Weights of a small mixture-of-experts language model, trained from scratch on English Wikipedia: 9 layers, a shared expert of 128 neurons.
Below are experts of layer 6 (counted from 0) of a mixture-of-experts language model. Rows are named router (the router's row for the expert) and show model dimensions 0-63. Each number is 500 + 40 x the weight over its row's rms, rounded and kept within 0 to 999. Numbers have three digits each.
After each expert's rows: "gets" lists some tokens that make up at least twice as much of what it gets as of all text. This comes from a sample of Wikipedia text that the model never trained on. Tokens count by the router's weight.

# expert 4
router:514493460574507506458472490458451520468481479530501415477423477527455575519475482543490528479452530481533534457508525569479470465555548479465538549454531561474558514482504535459447461515577412
gets: "1", "ch", "3", "2", "um", "4"

# expert 75
router:515447508499498459482503498431550485425554552467461465520456503501520431464547519525442492568481570514501482493420444520456518525451508556559520479505539438496430407486556539422543512459460541
gets: " |", "|", ":", ";", "-", "="

# expert 115
router:464499428584494492586519526534558509513511477487451543519556459497535520495513467449507488493505423494422500580494475464518489441519496496489523452495483500461432565489490560471488448555534556
gets: ",", " and", "1", "2", "0", "8"

# expert 105
router:470556504569498493510535456480451534523513576483497510530540557478545481498515520580496473496500469452530457519436461505471500549450415486519494512545477469498470460551505424468486484488530536
gets: " (", " ", " $", " +", " m", " \""

# expert 60
router:481471491425534483500528479493504465504500487538475466527523511490531479465485533492443464496483527411448446520461512561514539504479520496532463570474523522472531471513548477531491608504482570
gets: " on", " of", " in", " to", " for", " from"

# expert 124
router:451548511521529473473486487511463486516446497474536441490478552509512541492518452544456461455461482406530426548435554606481471509505519512417493530520446499450463558512519548434505512515532526
gets: "ap", "op", "l", " W", " L", " A"

# expert 66
router:473487436512495506504500512510509501483465526510433526535433580526498527457495497525476534484528473525512477480495517456479442438533452466542435480563466448535505562425485451450500519565474466
gets: "1", "2", " also", "I", "3", " |"

# expert 57
router:552523446559466479469541460451506499550519506479547498432498463519515579497502526492501429523568555490538472538490518439542510437541514520500537459461503475493446522489505450495459558430536497
gets: " is", " was", " are", " be", " were", " been"

# expert 76
router:537508494476474533526407422509502550468455430513479581463464454500471525521490469497541411515560529538536491546510485513469426477465475493514453474507462525516473433578458585597485488555441483
gets: ":", " Genus", " name", "0", " Preceded", " Family"

# expert 28
router:601482470435457442552518503516556532493529531521537479543431534463443437465503532488499509515552489419502475516526514440511564456522551506542484428519535525488489545490521524503488519483475547
gets: " of", " with", " by", " to", " from", " for"

# expert 38
router:483560507498517530508518485494528542517478412422515507543513478434526428520476522491445471554523470531478527569489475524436509476505470516440544548544503505470464467546399493511514492525494490
gets: " ", " United", ":", " New", " U", " including"

# expert 45
router:418501521477499463432590478532525473462488485499456502586466432451470497466414471478479503535482498445529413469436537548453499507497470530477505498535468500470539498440515509530448496508492468
gets: "2", ",", " ", "1", " of", ".\n\n"

# expert 42
router:530519459559457482532492464479479523530540430493489533521498516492521572501488476527542449592522441484563464495487473425470529575485477478576538527548494511534523480570516505501479543465518484
gets: " f", " b", " m", " c", " p", "-f"

# expert 62
router:428583560493519449550571493520462430539474517567484483502469461400523509515453484494545498577404466424484487454553515464449551489520469465496543465455430461549513524470450462546478477545524523
gets: "0", "9", "8", "6", "5", "4"

# expert 2
router:545552539506561529541473522474482506483443509515546506464545548474493454480488457510566510524498490509486491464519438462511568531475475521498484477516554473419488473528499438528450492478573461
gets: "–", ".S", ")", " States", " century", "s"

# expert 58
router:463439484534581489492599439508522457557495533448521442501476466510493578539505507467485470530485460472531519442483550474555594430479500426506405522546442482548540514458461484516467525531463492
gets: "–", ".", "5", "3", "4", "6"

# expert 26
router:444501501478553473484500520534522452561528528452502508559481522547397549486573542505502408512505561481516473589461476570446510513427465478474469541517531504532459474442460478542413470517512532
gets: "′", " mi", " km", "°", ":", "2"

# expert 67
router:515443533538465550535519456518468524471488544560467567534444465448501475514541498491500496487506498508551445575522497476442545601505438505414440534491489446458585449589402460472501523552564509
gets: " ", "0", "1", "2", " |", "–"

# expert 79
router:494410554467537521539558491441546487518493520460448482476524507521492549533589591506508438499565489449535498581498452477450482493503459543537500544554553466546455510497520568447406537550456534
gets: ".\n\n", "\n", "\n\n", "==\n", " |\n", ".\n"

# expert 27
router:502454435597489537464453523469497551526443481504481501435441446461516531481459536508483524454483524486483542512509480464450472469499548558471483530550485462470484501582560502456471484500513502
gets: ".", "6", "2", "^{", "4", "–"

# expert 50
router:517502503561543476504512489500514425572480543535495553537460455500460441442514457462538482485486449432618456498450514488459584557423489463482429528487471475572584480504513474557570490506468531
gets: "0", "2", "1", "3", "4", "5"

# expert 74
router:468513523475563509501574504545500505505525457502505489533498489522532536512498522444543449557459515450528493532499510512534554523441439472516462522483505414496568480453522458486457518520460517
gets: ",", ":", " |", "',", "°", "″N"

# expert 56
router:528474463529552457491509509473497431492419549453461541586434517483498524428485543587513506461483524510539455474470500465480570540533506501495461488565535465419567479535520472558472560511531519
gets: " in", " |", " of", ".", " on", " from"

# expert 25
router:521466473488513471522438529459449504484489556465510430513464462508547487463511520470472559462436495523558511444507544600495508449533554512494487521511574566531456505521524532501512585499594438
gets: "k", "st", "g", "ar", "ap", "ft"

# expert 13
router:590456489483515497513463556455528566452514562448526458528515478546527481566469461515473456493445518508535512551538485533566483470502451419486472530492489454483572512563471447427449511507474532
gets: " ", "1", "born", " October", " December", " November"

# expert 86
router:478542553511541441446518513464562435500476521501498461491549477489541515456546447537433496555526490509522435480508488475536445420487514549478470538484470442602483540428474503502511447532472485
gets: ",", ";", ".", ":", "),", ");"

# expert 48
router:470490501490486518490483555444476533521475511529594588444512530517522478537505447549576552496444565508546612456431498502522517481551534458529513528470513539467474501513467507425571490421535423
gets: "b", "n", "le", "p", "l", "ol"

# expert 33
router:441563497458555532568549443564512434505510471498457485540515497574492553467491471444494478471491434446500505535411584469503496519549555451510486575481475485538453533447479509420488466510553428
gets: " a", " other", " an", " which", " This", "1"